Weights of a small mixture-of-experts language model, trained from scratch on English Wikipedia: 16 experts in each of 8 layers.
Below are experts of layer 3 (counted from 0) of a mixture-of-experts language model. Rows are named down (a neuron's output weights, with its number) and show model dimensions 256-383. Each number is 200 + 40 x the weight over its row's rms, rounded and kept within 0 to 999.
Before each expert's rows: "comes before" lists some tokens at least twice as common just after its tokens as in all text. This comes from a sample of Wikipedia text that the model never trained on. Tokens count by the router's weight.

# expert 12
comes before: "1", "2", "3", "4", "5", "6"
down2,178,186,288,234,193,113,220,142,223,184,168,202,201,176,210,128,197,230,253,250,220,161,157,189,225,265,153,212,184,157,191,266,156,188,149,245,303,205,157,210,210,258,197,168,156,206,152,205,197,216,185,293,230,188,182,186,219,220,169,173,209,207,201,219,196,215,214,190,149,259,246,204,163,240,201,171,152,199,202,202,211,173,216,191,192,181,244,215,133,214,201,136,190,172,287,183,171,167,227,172,201,222,231,243,155,181,250,231,303,195,224,186,209,227,173,221,276,202,184,233,186,202,108,207,260,244,161,183
down3,256,118,232,193,209,210,209,209,163,174,276,226,186,177,175,186,229,201,252,157,244,143,181,205,148,120,174,195,199,207,189,111,166,238,196,146,132,220,188,239,223,175,185,267,207,133,196,179,233,221,197,186,186,225,194,199,231,191,165,230,214,132,203,199,199,257,220,190,233,197,183,137,201,171,181,172,255,184,164,178,149,178,203,298,178,227,166,209,208,198,178,202,141,183,185,221,164,164,208,204,209,243,180,104,286,220,264,246,262,179,245,236,221,204,248,253,83,260,223,200,184,158,231,176,157,105,186,244
down4,183,243,182,211,192,159,308,194,199,242,169,226,273,181,234,258,148,183,135,145,148,218,130,159,192,171,125,223,217,180,171,180,273,229,180,246,156,206,187,166,219,187,166,209,202,221,165,134,155,220,195,153,256,164,166,214,164,133,247,182,237,143,222,229,216,167,194,250,212,184,206,233,227,184,227,185,181,216,219,197,195,209,226,211,217,156,217,200,220,232,211,151,227,201,150,157,232,246,188,210,168,180,209,138,104,123,180,109,119,157,93,235,138,193,181,222,152,215,216,125,216,242,221,187,140,269,223,190
down5,211,215,173,154,236,211,226,149,188,198,198,224,241,252,187,190,229,221,283,182,177,178,138,278,184,236,206,175,202,208,162,233,257,209,246,165,163,252,232,244,179,216,167,160,126,160,124,173,254,207,162,224,174,227,156,224,181,208,147,153,184,137,259,261,208,220,160,86,233,273,218,131,218,214,187,216,208,199,175,251,191,180,175,242,235,270,173,254,184,236,154,273,156,99,210,177,248,185,254,201,276,85,178,191,204,201,192,190,250,205,248,176,201,139,149,225,160,185,239,188,218,200,196,203,206,211,223,162

# expert 13
comes before: "1", "2", "9", "8", " States", " York"
down2,217,263,178,222,193,175,144,240,169,138,203,185,200,157,199,132,236,164,239,163,240,208,125,155,238,168,140,169,169,167,176,319,214,230,206,222,163,177,144,208,171,239,225,265,153,211,180,180,124,152,245,146,184,210,252,248,244,162,182,213,160,223,204,244,143,186,224,206,166,203,154,128,261,148,181,227,219,186,155,251,218,212,234,252,234,205,183,132,254,159,169,205,190,141,217,196,279,104,214,279,197,289,282,223,200,223,239,198,195,164,246,204,253,227,207,153,216,137,133,295,201,228,197,196,241,192,145,227
down3,241,185,156,173,173,190,209,248,235,174,163,232,198,224,219,240,144,208,178,181,198,165,193,301,184,263,221,150,142,238,232,150,129,267,241,85,205,302,268,178,220,207,159,192,150,206,246,164,203,184,229,198,183,185,216,213,181,110,198,246,245,161,154,135,303,171,176,223,193,256,208,147,162,224,241,152,203,177,268,193,210,204,225,196,234,170,243,198,237,142,187,206,247,220,187,176,177,223,207,217,193,175,233,203,232,232,179,276,215,166,142,233,162,200,226,168,255,167,166,190,228,220,326,171,167,211,245,221
down4,221,209,163,187,142,198,222,203,209,248,195,224,183,136,149,218,189,218,195,165,267,267,152,226,191,243,225,210,212,189,159,182,133,193,112,205,175,184,204,216,247,246,211,242,209,208,249,185,228,191,226,268,195,229,160,161,149,182,243,254,145,223,178,114,165,191,209,227,192,166,177,227,278,223,171,203,184,210,189,144,221,292,204,208,173,171,221,229,176,177,201,270,220,300,134,225,157,152,241,203,253,241,263,274,241,265,188,264,172,194,288,209,99,161,138,170,157,227,225,206,187,190,222,213,200,162,210,232
down5,249,181,194,220,179,227,245,189,228,233,210,212,165,215,262,188,133,206,144,194,228,163,180,179,290,156,210,206,233,207,227,140,226,217,163,217,215,196,218,119,155,258,203,98,150,177,153,202,98,229,229,173,177,207,229,189,293,158,299,201,176,229,191,195,143,152,245,278,246,197,186,192,182,189,222,160,216,193,125,138,172,283,310,256,220,180,187,167,218,150,180,233,179,250,125,210,162,260,165,165,196,180,205,212,173,185,147,177,195,258,167,241,259,174,163,161,183,190,157,171,204,164,259,158,141,128,232,203

# expert 14
comes before: "-", "|", "\n", "==", "The", "==="
down2,177,192,245,166,218,247,243,185,198,206,222,202,217,197,198,226,275,220,217,133,234,186,186,174,122,136,176,200,193,233,196,246,235,174,226,252,174,243,234,177,123,193,193,178,177,180,172,175,273,228,206,220,150,187,132,236,134,191,201,231,203,172,187,192,213,230,196,277,176,247,254,188,249,198,200,268,185,199,201,212,180,204,163,310,210,209,130,172,205,180,212,177,202,202,194,220,190,202,254,154,249,128,161,164,239,207,171,171,314,186,202,350,189,184,198,232,150,212,264,203,160,263,204,251,180,230,176,156
down3,181,102,166,210,149,239,177,182,169,211,214,171,133,201,182,224,225,217,209,234,157,203,180,184,311,190,283,197,245,232,195,178,251,227,214,166,208,175,137,240,185,191,217,206,136,202,189,277,230,240,253,185,186,163,216,210,258,175,265,187,151,195,232,185,201,243,223,154,257,209,157,258,157,214,169,200,205,157,230,187,186,188,204,260,142,186,177,138,219,197,228,181,238,176,204,209,240,183,202,187,214,274,125,251,137,228,124,192,139,230,181,211,216,258,196,179,262,228,148,170,174,228,240,219,167,147,191,202
down4,195,94,159,115,148,166,205,151,230,223,210,224,212,227,200,303,216,157,264,178,189,279,181,187,207,224,105,182,236,312,218,180,259,194,265,224,213,196,159,170,192,151,167,145,252,242,194,218,251,278,171,189,212,223,164,227,148,131,119,209,209,144,142,160,179,257,163,202,248,150,237,221,328,196,240,260,230,173,170,211,213,185,177,202,202,190,196,217,179,185,194,230,195,163,226,197,198,206,170,186,146,167,177,142,214,252,139,173,240,174,179,188,223,163,178,219,123,113,252,211,200,159,245,240,226,205,173,198
down5,266,215,159,189,214,211,229,80,127,259,243,266,253,181,161,267,142,223,280,211,219,173,223,255,196,210,202,228,249,247,206,175,238,213,228,223,254,269,294,210,143,284,200,168,195,224,218,189,255,237,208,173,179,213,140,249,211,228,186,162,126,218,146,173,193,210,218,229,204,255,160,214,149,194,246,190,233,185,151,245,219,226,226,205,131,215,239,177,218,231,305,263,211,163,238,241,266,155,129,213,171,184,191,219,129,190,182,78,178,180,214,198,199,216,244,210,253,176,177,242,133,250,160,165,179,208,164,179

# expert 11
comes before: " |", ",", "0", ".", ")", "–"
down2,134,154,222,199,262,231,231,202,194,184,165,219,199,141,235,198,258,249,137,270,238,261,153,163,201,236,204,217,118,209,256,219,166,263,158,226,193,203,192,180,192,158,213,247,166,109,164,92,173,239,264,285,156,219,239,178,197,192,236,236,224,194,126,154,131,234,205,204,222,191,156,96,260,184,268,193,162,165,136,187,179,237,201,233,242,230,192,224,221,242,257,234,120,244,236,244,145,165,187,203,232,220,241,241,165,154,118,210,131,166,107,163,164,169,214,155,255,182,205,182,208,202,210,167,209,276,190,145
down3,200,194,279,244,114,139,195,155,243,245,198,296,167,220,242,183,165,194,208,178,236,212,209,221,223,258,157,192,257,184,155,219,151,145,199,238,205,239,189,201,226,158,269,179,210,178,215,325,262,107,205,136,146,158,181,178,224,183,222,209,207,210,224,203,238,127,218,152,233,181,277,246,180,73,212,207,180,190,199,219,284,215,267,164,185,155,246,182,200,140,174,240,219,172,214,205,188,146,216,201,211,228,138,202,200,190,211,151,164,230,220,229,200,214,230,194,162,154,260,180,128,168,164,169,132,221,146,199
down4,176,221,196,222,160,176,180,183,210,182,198,195,208,141,170,222,191,203,268,192,176,166,260,227,236,216,172,185,215,207,171,242,222,224,206,163,161,224,152,202,158,143,144,177,208,254,234,230,215,216,193,106,221,239,213,190,183,255,156,236,241,151,196,168,227,180,171,228,239,167,166,239,163,219,140,186,186,244,148,159,222,176,201,202,157,177,238,214,137,235,141,130,212,166,149,155,189,146,280,205,225,158,188,184,269,216,235,289,214,168,310,163,249,231,258,216,218,251,184,132,189,174,239,241,234,186,223,171
down5,99,158,192,246,224,223,241,309,189,160,252,162,250,124,199,148,183,193,198,237,208,215,168,194,170,233,237,158,158,219,221,157,250,212,203,214,315,153,107,250,185,209,168,216,153,260,256,198,159,212,230,197,157,215,264,232,198,185,106,184,163,209,157,281,231,238,166,172,127,249,198,179,163,180,166,263,148,195,195,196,216,235,205,185,184,165,217,131,259,135,212,195,191,145,251,145,219,203,150,188,185,141,228,235,180,166,267,150,158,204,238,188,254,200,202,128,156,151,197,155,187,164,214,202,206,249,160,188

# expert 5
comes before: "\n", " ", " The", " He", " In", " It"
down2,193,213,173,183,133,214,204,196,218,219,168,217,180,115,209,242,209,201,179,164,111,210,162,232,204,184,228,212,160,179,188,272,171,231,212,234,273,236,209,126,153,156,215,174,190,151,276,248,249,257,161,216,243,184,168,270,247,217,190,205,188,210,137,249,181,230,201,208,162,223,182,229,207,214,266,182,219,207,182,258,182,184,230,243,227,183,235,193,215,196,233,194,192,194,199,291,198,175,129,215,224,218,180,189,148,142,231,208,288,188,221,252,189,157,173,186,246,202,253,175,166,224,182,254,167,208,198,144
down3,161,169,163,184,194,227,201,230,178,143,201,200,221,209,245,217,242,188,255,181,143,197,172,161,214,235,255,156,226,206,144,232,183,206,243,218,145,218,212,199,187,235,192,221,217,121,122,243,242,248,168,207,187,243,322,232,225,219,137,173,209,166,200,146,193,212,132,208,229,213,154,174,251,125,314,181,228,212,175,209,114,292,252,299,223,211,246,165,257,258,159,179,209,244,206,207,176,181,229,198,239,146,198,238,167,163,145,244,214,237,210,263,218,213,238,192,190,193,137,258,173,194,202,168,250,221,216,186
down4,235,252,180,179,187,178,192,233,216,186,224,193,162,212,199,206,172,217,189,215,200,195,242,206,227,202,212,196,185,204,206,225,199,199,181,163,221,142,176,219,294,205,202,227,224,211,217,200,137,179,229,217,209,196,277,174,218,183,200,184,202,202,206,205,191,184,223,192,170,184,160,189,189,215,201,172,219,208,201,238,180,212,197,0,221,192,260,204,192,185,192,223,189,227,216,183,195,213,154,206,189,243,245,239,223,179,212,218,121,181,197,36,202,214,202,201,232,201,174,230,201,173,226,190,184,159,254,212
down5,173,220,233,184,195,162,181,225,168,280,182,198,200,230,215,284,258,254,209,266,187,147,178,194,241,201,199,184,157,150,190,209,176,193,186,179,156,221,207,208,193,196,194,226,207,125,262,219,189,225,224,167,241,158,110,199,180,180,188,299,233,221,251,215,202,187,188,201,175,206,145,213,175,206,104,205,222,213,184,208,134,183,220,127,174,169,201,246,210,207,142,149,252,182,199,222,201,143,222,135,210,195,270,288,218,279,231,223,233,223,232,186,199,221,201,172,217,220,215,127,177,157,202,165,224,153,181,90

# expert 4
comes before: " the", " a", " be", " an", " not", " his"
down2,246,210,255,127,193,185,197,178,242,182,135,147,161,193,225,183,232,218,198,246,176,192,140,233,263,194,219,233,184,185,207,247,260,144,195,224,166,255,197,196,252,221,252,177,163,259,186,226,245,171,305,205,228,287,226,205,266,122,186,124,119,142,274,247,242,157,153,222,199,206,153,226,243,195,129,216,194,199,207,256,162,201,194,172,102,203,215,172,162,88,199,200,256,211,238,156,261,254,222,227,189,178,189,165,190,133,222,214,198,214,179,239,130,230,183,198,227,182,206,172,243,184,245,234,254,207,164,220
down3,205,146,219,195,248,236,232,251,286,188,170,220,245,153,160,247,183,154,191,161,199,200,154,216,218,223,194,63,130,255,186,149,194,253,244,186,238,156,225,225,227,212,201,255,264,216,218,255,148,243,222,222,208,191,219,298,182,227,142,222,314,171,197,160,222,221,159,167,215,243,174,149,109,232,219,174,206,243,172,196,235,208,138,250,211,143,173,174,215,221,237,159,228,153,177,163,189,177,212,209,194,214,219,228,220,269,231,239,86,211,194,237,174,188,267,161,280,187,254,282,152,255,244,187,261,186,231,219
down4,241,237,131,160,162,233,168,163,208,219,191,224,147,146,201,225,209,188,218,202,171,238,208,222,159,142,196,171,200,174,215,136,227,267,157,159,189,198,199,227,152,177,228,197,175,112,227,238,216,196,175,117,182,204,74,213,156,156,172,239,168,184,221,112,176,240,219,194,200,288,141,204,201,254,220,210,270,196,186,152,247,200,140,272,163,156,146,115,235,195,181,135,208,283,119,198,142,247,211,238,211,157,222,224,124,171,238,155,249,134,270,190,211,163,143,171,165,207,186,165,238,128,209,180,231,242,224,217
down5,139,129,144,197,167,206,232,177,186,188,209,260,235,188,218,207,186,135,235,232,187,176,176,211,159,235,173,158,184,188,228,131,156,223,225,185,228,183,210,163,209,161,155,199,156,178,214,172,219,244,232,105,148,237,181,257,197,251,156,211,179,182,221,280,180,145,187,233,222,188,206,307,271,131,179,177,165,202,197,273,154,182,178,170,216,218,167,142,211,235,146,234,200,200,210,169,212,199,227,243,164,225,170,157,166,206,200,167,198,170,178,194,180,244,197,182,144,147,196,142,216,226,170,262,247,255,200,176

# expert 10
comes before: "0", "1", "9", "2", "8", "7"
down2,176,214,186,208,175,240,241,211,263,258,215,243,248,142,242,197,225,219,246,131,206,267,174,225,176,154,208,184,226,167,186,216,210,196,131,160,232,195,180,168,248,263,200,193,167,263,212,204,223,259,220,283,252,253,104,207,228,226,241,183,233,215,204,167,197,197,173,215,183,211,265,130,179,232,201,257,201,237,157,194,226,152,207,178,213,250,219,226,241,167,149,270,235,149,173,171,168,211,194,252,219,176,169,253,174,242,143,242,171,183,225,177,244,272,129,222,237,146,159,187,176,186,170,243,219,155,240,298
down3,148,259,219,244,166,184,263,257,156,184,271,207,173,216,164,213,171,244,240,212,197,186,242,207,224,219,120,240,246,136,265,228,256,165,208,182,211,163,112,179,203,182,174,246,235,179,215,229,237,177,187,170,126,145,145,181,180,227,179,163,153,221,125,226,217,185,144,242,197,220,210,174,218,208,184,272,214,190,218,241,259,279,225,197,241,167,137,158,227,139,251,229,200,174,231,228,239,222,211,225,190,237,209,143,230,277,180,188,149,181,227,162,178,152,171,182,226,198,244,232,217,251,177,166,200,270,175,222
down4,231,169,172,158,112,246,234,197,230,160,263,262,210,180,163,187,238,188,181,251,156,327,158,236,225,190,212,211,216,225,197,225,159,140,156,221,118,266,163,274,202,177,146,235,268,246,197,199,205,169,177,203,175,211,243,145,264,191,197,144,196,181,167,181,152,250,200,179,208,251,251,141,249,209,225,256,223,171,187,266,274,213,166,234,193,190,249,207,221,174,191,218,260,212,188,260,249,210,198,192,240,309,138,207,289,209,222,171,251,204,243,238,201,234,190,142,250,141,215,231,169,208,266,206,199,210,179,120
down5,209,123,203,142,237,181,231,162,142,202,246,262,235,194,136,148,225,176,157,177,159,198,210,180,169,154,139,261,193,153,223,212,157,185,255,223,196,219,200,164,217,218,192,240,148,153,239,175,203,173,169,201,213,200,272,242,150,179,173,218,195,242,144,252,222,238,245,154,187,211,150,165,268,201,164,226,203,187,149,264,316,183,193,121,251,204,264,196,180,267,154,205,214,132,218,176,246,184,189,225,171,233,208,172,173,339,182,175,263,138,261,109,155,225,157,219,182,188,221,255,199,280,198,154,274,267,196,220

# expert 7
comes before: ":", " |", ",", " of", " in", " and"
down0,254,189,144,140,198,153,158,246,175,207,195,188,174,204,197,206,174,236,153,173,187,143,211,168,171,238,161,129,236,258,178,239,234,228,219,123,161,235,275,182,169,308,227,155,215,239,213,250,156,254,185,233,206,219,158,182,136,241,221,229,224,130,196,202,225,242,200,232,215,192,177,258,182,223,216,238,224,252,134,217,157,168,259,196,134,240,183,268,135,149,234,196,166,172,230,173,127,170,257,236,173,177,233,178,158,188,192,198,233,118,183,149,209,226,253,203,218,255,284,228,184,130,190,238,219,210,264,195
down1,232,289,285,297,201,251,208,240,246,259,212,191,193,233,247,161,221,217,227,181,245,205,218,155,204,226,188,271,166,142,245,153,156,211,242,185,156,154,223,177,143,184,239,214,249,214,260,227,196,178,146,161,208,211,229,214,176,248,204,185,212,197,185,217,229,172,193,229,187,281,199,271,233,163,188,160,231,184,198,150,244,258,223,196,187,124,160,178,220,198,146,200,206,235,223,206,220,133,248,234,191,183,213,178,135,304,217,225,255,87,224,147,117,112,179,286,222,198,189,207,215,300,195,237,190,133,189,203
down2,281,87,225,231,142,197,216,252,182,171,219,290,210,212,214,162,299,174,167,183,140,193,248,223,218,179,222,204,238,168,199,288,204,254,137,257,266,192,194,188,144,170,225,136,220,199,209,161,265,213,156,158,207,259,200,195,258,172,172,159,203,229,251,200,287,213,185,186,164,219,215,197,220,135,200,121,158,128,283,184,240,222,227,242,294,254,210,156,183,202,147,197,231,183,178,174,217,234,271,210,216,186,154,224,202,137,217,173,237,221,276,236,238,197,187,198,218,203,276,144,247,166,176,215,199,144,257,191
down3,188,238,171,170,161,218,196,189,153,141,114,213,136,151,168,163,148,244,218,172,195,197,203,164,224,245,247,199,223,265,209,193,154,224,211,188,213,209,188,186,177,206,202,170,187,269,208,269,131,200,289,155,229,226,241,221,182,215,191,178,178,238,213,209,191,197,142,226,189,122,151,145,220,256,206,173,159,267,185,178,233,183,173,218,219,172,165,203,246,190,149,208,213,249,160,209,137,259,156,207,201,249,233,256,197,217,208,303,231,213,247,260,264,287,223,84,251,144,184,179,223,119,186,244,200,211,239,201

# expert 0
comes before: " the", " ", " a", " his", " their", " her"
down2,219,166,169,198,163,181,187,186,162,203,177,263,172,166,208,131,226,188,211,244,195,236,196,218,164,175,215,139,106,211,197,207,145,184,247,231,258,233,260,192,190,225,227,207,201,176,222,161,223,201,119,199,229,189,152,246,224,196,148,204,146,219,213,174,165,179,157,131,228,199,173,234,162,285,209,230,180,197,206,133,271,205,224,246,228,233,209,169,199,158,240,163,187,228,187,155,183,223,128,159,261,196,141,230,202,164,172,247,288,255,167,267,246,238,262,170,225,171,226,185,188,139,169,220,236,190,168,206
down3,186,114,147,279,177,204,173,208,192,161,196,156,211,206,210,156,204,237,208,213,152,174,259,239,147,119,170,241,159,188,303,177,240,237,264,225,195,131,150,259,195,166,234,199,175,199,219,102,214,222,234,149,211,204,190,160,259,211,265,199,226,218,213,167,115,253,226,209,211,174,187,216,192,223,192,192,185,181,155,156,207,265,164,222,293,276,112,254,147,189,226,164,204,242,210,176,158,182,201,198,231,188,206,180,174,216,223,299,150,188,245,188,280,231,232,211,151,161,248,196,140,225,222,203,196,87,245,251
down4,185,188,158,166,226,134,199,166,262,150,168,211,153,233,189,263,156,152,180,222,153,200,138,208,198,226,203,142,211,220,185,181,210,171,161,194,262,308,204,200,215,248,194,132,229,207,250,236,194,194,142,297,166,263,236,217,287,221,175,174,175,191,203,89,193,176,185,208,255,198,203,145,260,215,189,207,187,238,241,182,223,192,267,243,243,178,194,209,192,201,125,208,244,136,188,256,132,222,186,144,240,234,209,227,226,227,193,218,250,115,178,190,224,246,156,181,235,196,235,150,219,205,186,167,207,220,193,194
down5,262,254,179,150,162,153,202,227,137,220,208,227,108,72,216,132,207,213,208,146,168,245,204,201,158,215,198,172,236,178,221,206,211,241,144,253,175,271,174,175,168,204,260,272,199,148,227,153,196,223,171,171,213,246,210,204,175,253,174,105,183,284,202,232,177,258,206,248,230,177,188,257,133,144,230,119,251,227,206,197,227,257,247,172,193,185,172,223,142,156,254,226,207,203,194,131,148,274,148,219,202,263,213,183,192,178,233,179,241,132,206,195,200,174,193,149,193,129,165,162,149,199,161,202,203,237,256,168

# expert 3
comes before: " of", ".", " in", " was", " for", "'"
down0,236,173,229,237,246,137,167,193,273,164,206,155,245,114,220,233,248,185,225,169,232,190,203,230,226,211,188,212,202,227,209,176,176,240,275,170,222,97,285,221,224,255,168,200,201,188,124,149,184,235,138,186,158,184,220,183,263,209,202,140,247,133,180,161,155,155,223,211,160,194,200,212,162,209,229,221,277,188,219,223,213,221,187,210,125,176,135,199,179,237,184,151,166,205,199,175,214,142,291,193,181,157,246,195,173,171,137,137,239,261,155,140,163,162,228,146,240,322,184,243,205,211,216,149,166,163,243,196
down1,260,148,178,234,204,216,201,258,172,149,216,196,230,174,194,192,149,201,171,269,235,163,187,169,218,236,194,129,123,260,227,238,259,203,200,236,216,212,175,218,239,213,274,159,148,221,180,219,224,173,199,177,201,153,190,128,205,212,180,156,228,207,210,196,123,210,130,239,193,189,203,200,200,173,178,202,229,215,296,212,203,222,272,180,216,190,274,193,233,187,208,212,263,156,195,188,165,192,177,183,235,162,83,191,267,242,181,209,205,232,196,193,204,254,227,209,241,216,253,235,195,188,190,186,206,166,195,178
down2,239,199,200,239,160,149,152,183,151,160,218,210,225,274,246,161,146,249,149,186,197,247,234,256,197,169,195,215,202,181,190,108,246,205,228,268,167,192,95,173,151,220,257,157,239,138,218,218,207,168,174,195,207,210,166,232,223,204,266,208,201,203,183,254,228,192,260,241,169,210,211,190,225,177,228,268,190,188,141,156,233,186,263,230,190,167,200,191,175,294,188,252,194,179,290,278,240,71,205,316,200,241,156,100,210,116,256,217,182,187,182,150,146,128,148,247,190,222,181,335,157,236,184,129,144,153,155,286
down3,137,125,225,233,187,173,235,153,214,172,186,173,173,206,252,240,274,193,214,105,148,217,229,126,127,215,196,189,208,181,213,234,210,195,176,182,163,195,176,210,134,130,248,177,208,265,215,246,218,198,174,228,193,235,115,253,209,243,181,234,203,166,158,229,201,189,196,172,195,178,154,226,182,213,208,158,212,213,186,298,241,259,218,233,221,193,169,145,220,195,193,166,209,173,102,191,177,201,220,169,224,216,236,205,234,204,179,165,225,209,288,235,233,236,218,242,275,258,177,223,200,154,162,220,235,229,156,149